From a checkpoint of a small mixture-of-experts model trained on Wikipedia: 64 experts in each of 9 layers.
Below are experts of layer 6 (counted from 0) of a mixture-of-experts language model. Rows are named router (the router's row for the expert) and show model dimensions 0-255. Each number is 50 + 12 x the weight over its row's rms, rounded and kept within 0 to 99.
Before each expert's rows: a language model's description of what the expert responds to. This comes from a sample of Wikipedia text that the model never trained on.

# expert 7
What it handles: Month names and the pipe cells after day numbers in sports schedule tables, such as "October 24 |", "November 26 |"; also military campaign dates.
router:55 41 37 43 56 62 56 47 53 50 45 36 59 47 48 38 50 28 27 62 38 45 36 63 39 66 51 44 49 35 34 53 46 44 48 63 47 57 50 33 46 50 58 67 64 65 64 60 35 34 70 53 47 33 37 26 54 54 47 36 50 65 33 55 58 64 67 46 69 49 37 37 68 46 40 37 52 38 66 47 49 29 73 33 51 50 70 47 69 55 52 42 43 40 49 40 63 53 38 30 35 52 44 42 57 26 69 59 48 40 73 48 44 49 55 67 46 34 51 28 64 54 46 60 35 57 29 60 41 40 45 57 69 62 56 52 43 49 57 30 60 51 51 40 57 42 55 63 69 54 37 39 39 47 28 50 48 28 72 51 51 66 70 50 53 41 56 46 66 53 59 57 35 31 59 73 32 56 66 60 47 38 36 48 66 23 51 61 36 43 49 68 46 39 31 46 52 38 50 47 28 47 59 60 62 58 37 69 44 50 66 63 60 50 52 60 55 50 44 72 53 44 45 24 71 54 54 34 73 53 51 26 67 47 61 52 54 56 43 32 56 48 58 48 66 51 71 45 89 59 28 47 63 39 38 55

# expert 34
What it handles: Opening parenthesis, square bracket or quotation mark starting an aside, quote, date range or unit conversion, e.g. (2023–present), "fell, [Quill].
router:47 53 43 51 52 53 35 54 61 42 76 70 38 43 50 46 73 58 66 43 47 53 48 55 62 45 54 54 44 46 41 47 33 35 39 65 56 43 46 65 66 38 60 45 41 47 36 63 41 55 65 44 45 63 30 39 45 55 62 35 30 59 52 56 55 48 55 45 57 50 30 56 49 70 59 67 32 36 68 67 50 72 45 60 45 61 24 50 41 62 49 76 43 69 23 32 47 42 24 62 59 63 47 58 41 43 57 63 70 50 48 29 55 47 71 49 65 42 66 30 60 59 36 54 65 52 55 40 52 34 34 35 60 41 35 52 57 55 32 48 52 41 51 58 44 61 58 58 73 57 51 28 36 38 37 43 60 49 56 55 59 56 61 48 23 51 52 45 73 49 37 62 48 36 73 55 68 49 54 63 67 50 40 57 41 43 53 47 54 66 50 51 37 65 72 46 48 65 76 45 33 33 44 72 45 37 47 62 22 46 37 51 36 49 57 57 71 55 42 41 44 51 63 40 55 66 62 27 53 70 70 22 42 52 47 60 61 67 61 57 28 32 40 48 32 34 67 57 56 56 57 52 48 55 54 30

# expert 28
What it handles: Wiki heading markers ==, ===, ==== and the heading words after them (Early, Reception, Production, Transfers), plus table row breaks.
router:28 49 55 56 51 52 57 61 51 60 47 32 54 40 43 44 44 34 58 62 43 39 37 66 37 67 48 53 38 44 29 59 31 44 45 50 61 31 60 67 59 62 54 41 53 74 41 41 38 53 55 51 86 54 51 53 44 49 40 50 47 55 63 47 50 44 34 62 70 24 70 40 43 56 61 51 40 38 69 64 43 46 44 43 60 68 58 61 70 50 52 61 30 57 34 25 54 50 51 46 47 48 53 56 54 44 56 48 45 45 68 44 24 75 52 23 42 30 53 37 66 48 59 62 50 52 72 46 69 60 71 28 59 45 55 47 41 62 38 57 38 33 45 62 57 78 72 41 44 44 37 46 36 35 60 59 49 30 39 35 65 69 50 52 37 29 49 48 61 63 43 51 49 57 49 64 43 37 41 38 39 74 61 48 49 26 33 56 38 53 36 48 55 50 59 43 59 55 38 46 62 50 36 24 52 50 51 66 43 55 46 45 25 43 38 56 63 43 38 57 54 67 55 63 63 53 61 45 34 59 51 20 45 39 44 68 67 57 38 29 66 39 58 64 44 51 77 55 65 41 56 30 48 57 60 74

# expert 29
What it handles: Latin taxon endings and author surname pieces in species lists, such as ensis, idae, atus, and the comma or & after them.
router:49 70 45 58 63 56 61 40 60 65 61 59 68 48 48 46 50 44 55 48 38 40 49 62 70 51 41 47 44 33 59 53 59 53 43 26 49 60 63 52 50 22 83 60 50 55 70 61 51 49 29 45 52 42 32 58 54 43 49 49 74 57 60 70 50 60 66 47 27 69 48 49 69 41 32 79 31 52 55 48 57 52 43 52 41 45 50 40 49 41 60 46 58 62 31 32 63 47 34 77 32 48 60 66 53 58 56 46 36 48 60 43 31 36 46 63 55 54 45 36 37 64 39 57 60 59 36 53 64 35 55 40 53 59 62 44 32 25 44 23 39 60 50 41 61 74 57 56 52 57 42 52 46 44 55 34 44 71 44 47 40 65 58 58 54 58 64 69 50 30 38 49 28 35 69 31 53 67 42 60 22 41 31 39 59 37 41 44 63 62 61 61 36 77 53 54 48 52 38 62 50 25 39 39 48 44 49 56 41 29 25 50 74 76 46 35 75 48 47 60 61 67 33 40 51 59 50 59 53 58 48 56 59 51 40 53 43 38 55 57 32 59 61 58 62 69 52 57 55 42 50 37 52 56 57 62

# expert 3
What it handles: Closing parentheses, quotes, braces and math delimiters ending glosses, notes or LaTeX spans, such as (fùqīn), "), }$; also stray table cells.
router:62 62 39 56 67 41 48 44 50 43 66 63 59 56 61 39 47 36 53 57 41 35 61 58 60 55 31 52 35 54 49 52 15 56 51 46 47 40 60 45 63 26 66 61 35 46 54 66 44 54 45 52 44 38 44 35 43 79 33 46 66 60 55 50 64 36 73 65 62 60 39 54 32 57 55 45 35 60 44 61 41 41 53 33 50 62 52 41 54 60 65 27 57 42 37 36 53 28 39 55 68 44 46 46 55 50 67 64 74 53 74 26 17 52 50 61 48 63 60 30 48 51 38 47 35 61 31 55 54 46 55 39 34 66 48 42 43 49 47 54 47 43 34 31 60 43 60 45 52 53 38 29 41 33 55 70 67 45 50 33 56 50 79 43 38 67 52 48 58 85 52 37 29 50 55 53 43 37 60 44 59 33 27 31 60 29 26 44 65 52 48 54 63 45 45 53 57 63 53 48 64 38 49 63 56 36 53 48 56 71 50 57 55 73 77 46 54 60 65 61 50 47 40 41 50 51 55 51 57 65 60 50 41 61 51 61 46 74 72 65 47 36 50 49 40 51 67 38 74 45 45 34 53 34 64 58

# expert 15
What it handles: Possessive pronouns and word starts in biography or plot text about family and crime, such as his family, her father's, sabotages, kidnapped.
router:41 55 56 38 31 51 65 71 68 51 38 56 56 45 43 62 53 38 41 53 44 56 56 42 49 38 65 40 51 53 52 57 55 35 44 56 69 36 30 45 34 32 37 50 61 27 36 54 68 50 66 51 36 49 49 46 49 52 44 38 48 43 32 31 31 51 42 47 51 57 68 80 35 51 57 43 38 36 51 58 28 47 46 43 67 70 37 74 42 63 59 71 37 56 36 55 48 28 71 37 56 53 42 48 42 65 63 51 50 61 64 67 80 46 68 53 38 53 36 33 65 42 48 61 43 64 56 36 59 70 28 71 54 62 58 62 46 34 41 71 33 59 58 20 47 59 56 19 67 56 60 53 68 54 57 71 42 40 47 55 52 35 36 41 59 36 40 46 39 38 47 78 41 24 70 43 55 57 62 44 61 62 51 59 62 43 41 53 58 44 67 52 55 52 45 58 43 47 61 52 54 59 61 39 61 64 37 37 43 53 48 55 36 51 44 63 59 64 63 18 37 48 54 35 49 64 30 36 46 59 45 59 61 43 44 48 57 58 61 35 45 21 45 65 54 54 46 50 29 60 50 45 44 70 35 40

# expert 44
What it handles: Commas, semicolons, closing-bracket commas and 'and' that end phrases, often after a job description or list item, such as "player, Olympic".
router:67 50 27 57 39 70 46 49 59 32 54 67 35 59 54 53 57 54 61 47 41 39 50 58 64 53 58 49 46 66 61 42 46 52 60 70 55 47 66 63 54 33 63 45 56 35 57 61 42 75 36 43 46 45 46 49 29 60 41 36 33 55 53 59 67 58 55 41 50 45 54 44 59 45 47 39 57 45 56 60 35 45 56 39 57 67 63 61 56 34 36 62 53 37 49 37 46 63 56 59 51 61 28 39 59 42 64 42 66 35 63 39 51 61 48 60 59 36 63 46 40 40 37 57 52 23 58 42 53 47 51 32 54 35 67 40 47 34 40 27 65 42 51 46 51 67 69 44 53 25 42 39 66 71 52 43 45 71 50 42 46 55 43 66 87 57 44 78 30 57 26 65 66 55 35 46 24 57 37 57 68 64 28 29 60 46 56 36 34 32 54 42 55 23 31 67 56 47 55 33 42 42 46 41 49 71 40 50 40 58 29 58 51 68 39 59 70 49 37 26 48 75 37 57 42 62 56 48 65 67 70 50 48 63 60 56 51 36 62 55 35 70 52 37 55 40 37 51 58 36 39 52 56 47 58 49

# expert 8
What it handles: Country, state and city names, often after in, of or a comma in lists and tables, such as Mexico, South Africa, New Zealand.
router:55 48 46 61 41 46 54 61 42 34 59 69 47 48 66 51 50 40 48 36 41 70 63 60 67 42 40 33 43 59 41 47 42 70 36 49 61 55 28 59 53 48 64 63 26 52 70 63 40 30 45 20 27 52 48 49 41 53 56 48 56 25 47 64 58 59 46 66 59 40 39 31 50 46 60 55 39 47 39 51 51 65 38 65 37 63 46 63 67 48 42 48 68 58 46 37 50 46 34 49 51 46 62 62 32 42 32 44 64 30 59 47 27 36 39 60 47 58 68 64 35 78 57 66 67 55 51 61 46 40 40 32 47 32 68 59 65 35 45 38 55 37 45 50 57 46 37 76 22 31 41 70 52 55 49 53 66 43 38 45 60 59 35 47 47 56 50 66 63 35 46 44 39 43 64 55 53 32 32 47 56 67 43 36 57 29 72 44 55 55 58 65 38 44 38 46 67 71 22 52 44 54 52 64 54 47 85 36 42 24 46 71 55 50 46 30 49 53 51 63 75 49 54 37 49 41 59 53 57 48 72 70 67 42 53 58 46 58 47 58 46 57 53 54 55 35 54 58 65 54 56 65 45 31 63 51

# expert 33
What it handles: Conjunctions and commas linking clauses or list items, such as and, but, or, while, then; also degree and minute symbols in coordinates.
router:56 42 44 43 49 67 36 69 52 41 40 61 54 51 79 51 41 45 70 42 48 57 53 54 50 44 57 39 40 42 63 53 31 29 44 81 50 49 34 34 34 51 64 39 64 40 61 73 43 59 45 29 35 43 41 67 38 48 60 65 75 68 51 46 58 57 53 48 35 43 40 47 66 33 43 43 39 48 61 58 48 60 79 60 58 58 66 61 38 46 40 58 38 44 59 30 50 62 66 43 59 53 63 40 47 47 77 53 58 51 71 59 46 49 74 62 65 30 47 61 56 58 27 32 29 33 62 57 46 59 60 39 50 46 66 42 51 35 35 42 56 43 56 41 49 47 63 43 41 46 49 41 48 47 55 49 34 64 53 45 80 64 53 48 39 73 49 48 38 66 36 55 36 49 40 38 30 48 34 27 68 64 33 41 41 44 54 53 57 53 49 38 76 39 39 42 45 47 48 65 65 64 47 29 58 51 50 25 42 45 44 51 54 39 44 67 58 38 32 50 57 83 25 53 56 80 60 51 55 49 65 38 56 66 52 44 34 50 48 46 52 62 57 36 50 73 46 50 51 31 37 59 48 56 66 69

# expert 11
What it handles: Verbs of winning, losing and receiving in election and sports reports, such as won, lost, received, plus prepositions after them.
router:64 56 64 58 59 34 42 55 46 48 49 61 74 56 42 44 43 46 29 44 45 52 58 62 58 75 44 56 44 34 33 71 34 42 39 49 51 37 67 64 23 47 59 65 62 53 59 58 56 51 59 50 32 36 50 38 36 51 34 63 69 57 62 55 57 45 45 60 74 69 62 56 43 46 58 35 41 50 41 43 51 52 67 51 51 65 45 49 52 43 52 63 35 47 46 25 47 36 39 71 46 29 36 39 35 41 77 78 67 72 74 70 30 63 39 68 37 54 54 39 64 62 58 56 38 50 45 44 63 54 61 40 51 51 57 45 45 39 31 47 45 40 54 23 57 64 54 48 50 56 31 80 43 36 45 63 51 35 44 37 54 52 62 34 45 53 59 54 69 61 61 65 50 29 43 58 38 70 63 50 46 39 28 35 70 35 23 41 58 54 55 63 56 65 68 34 28 44 35 45 61 44 50 59 42 38 39 44 59 45 42 53 40 44 53 41 59 52 40 68 38 51 38 23 50 57 57 30 50 68 54 31 57 44 58 67 42 62 66 44 37 57 54 59 49 64 69 39 72 46 41 59 54 52 52 60

# expert 0
What it handles: Month names inside dates, especially after a day number in birth-date parentheses (November 11, 16 October), plus pipes separating numeric table cells.
router:38 61 49 60 47 51 66 39 53 38 48 48 51 49 75 61 38 22 44 46 21 34 54 53 74 48 55 35 66 55 45 61 69 47 62 55 51 63 55 44 33 32 58 46 68 59 45 41 39 26 31 68 39 34 78 40 46 44 55 49 64 49 61 54 39 71 50 28 54 49 44 61 56 28 42 49 59 43 48 38 65 39 63 38 44 46 24 37 48 53 48 61 72 31 55 77 35 53 63 39 58 58 35 49 58 52 41 35 48 35 39 58 64 57 53 30 45 42 57 61 61 50 57 41 61 54 66 52 56 31 45 55 53 32 49 58 70 45 47 50 59 43 64 67 55 32 59 70 51 45 46 60 52 53 37 22 59 57 58 58 62 67 65 65 70 26 62 63 45 54 36 36 44 65 57 71 50 66 69 48 46 49 54 47 49 45 73 67 50 50 40 58 48 37 31 49 38 53 67 52 40 47 57 36 36 52 46 67 42 46 52 45 45 47 49 63 56 34 34 65 41 44 51 62 61 67 17 55 42 28 54 47 60 54 35 60 26 60 31 49 41 67 38 53 69 56 50 27 55 50 45 56 57 26 35 52

# expert 49
What it handles: Proper adjectives and place names inside team, league, party or government names, such as NCAA, Iowa Hawkeyes, Los Angeles, Republican.
router:48 51 60 48 64 75 37 52 38 39 41 48 50 63 39 49 43 44 36 46 52 27 66 49 47 48 49 52 55 75 56 49 64 71 52 40 35 48 39 38 40 72 66 49 36 45 30 54 42 26 49 39 36 59 48 76 53 35 78 38 47 27 49 61 60 50 34 56 49 59 44 41 64 56 68 38 74 62 31 51 47 50 38 46 43 72 69 41 60 53 53 37 40 44 62 47 57 59 45 42 47 40 31 54 24 51 58 30 38 53 54 61 44 56 37 56 37 39 52 55 64 55 55 48 60 39 57 69 29 48 50 51 34 43 63 53 54 62 62 51 69 52 39 59 41 37 31 42 54 35 60 71 62 43 42 60 74 54 36 60 52 71 21 61 48 53 54 52 60 55 56 32 75 67 53 54 75 62 42 44 39 61 54 50 59 38 69 47 48 67 30 33 27 45 60 27 36 31 34 63 51 45 62 64 46 61 48 36 41 41 46 68 56 31 63 34 57 60 52 41 44 48 29 74 64 43 49 52 59 44 39 42 59 26 67 48 47 63 36 44 60 63 57 41 56 49 55 74 46 63 58 44 35 48 50 31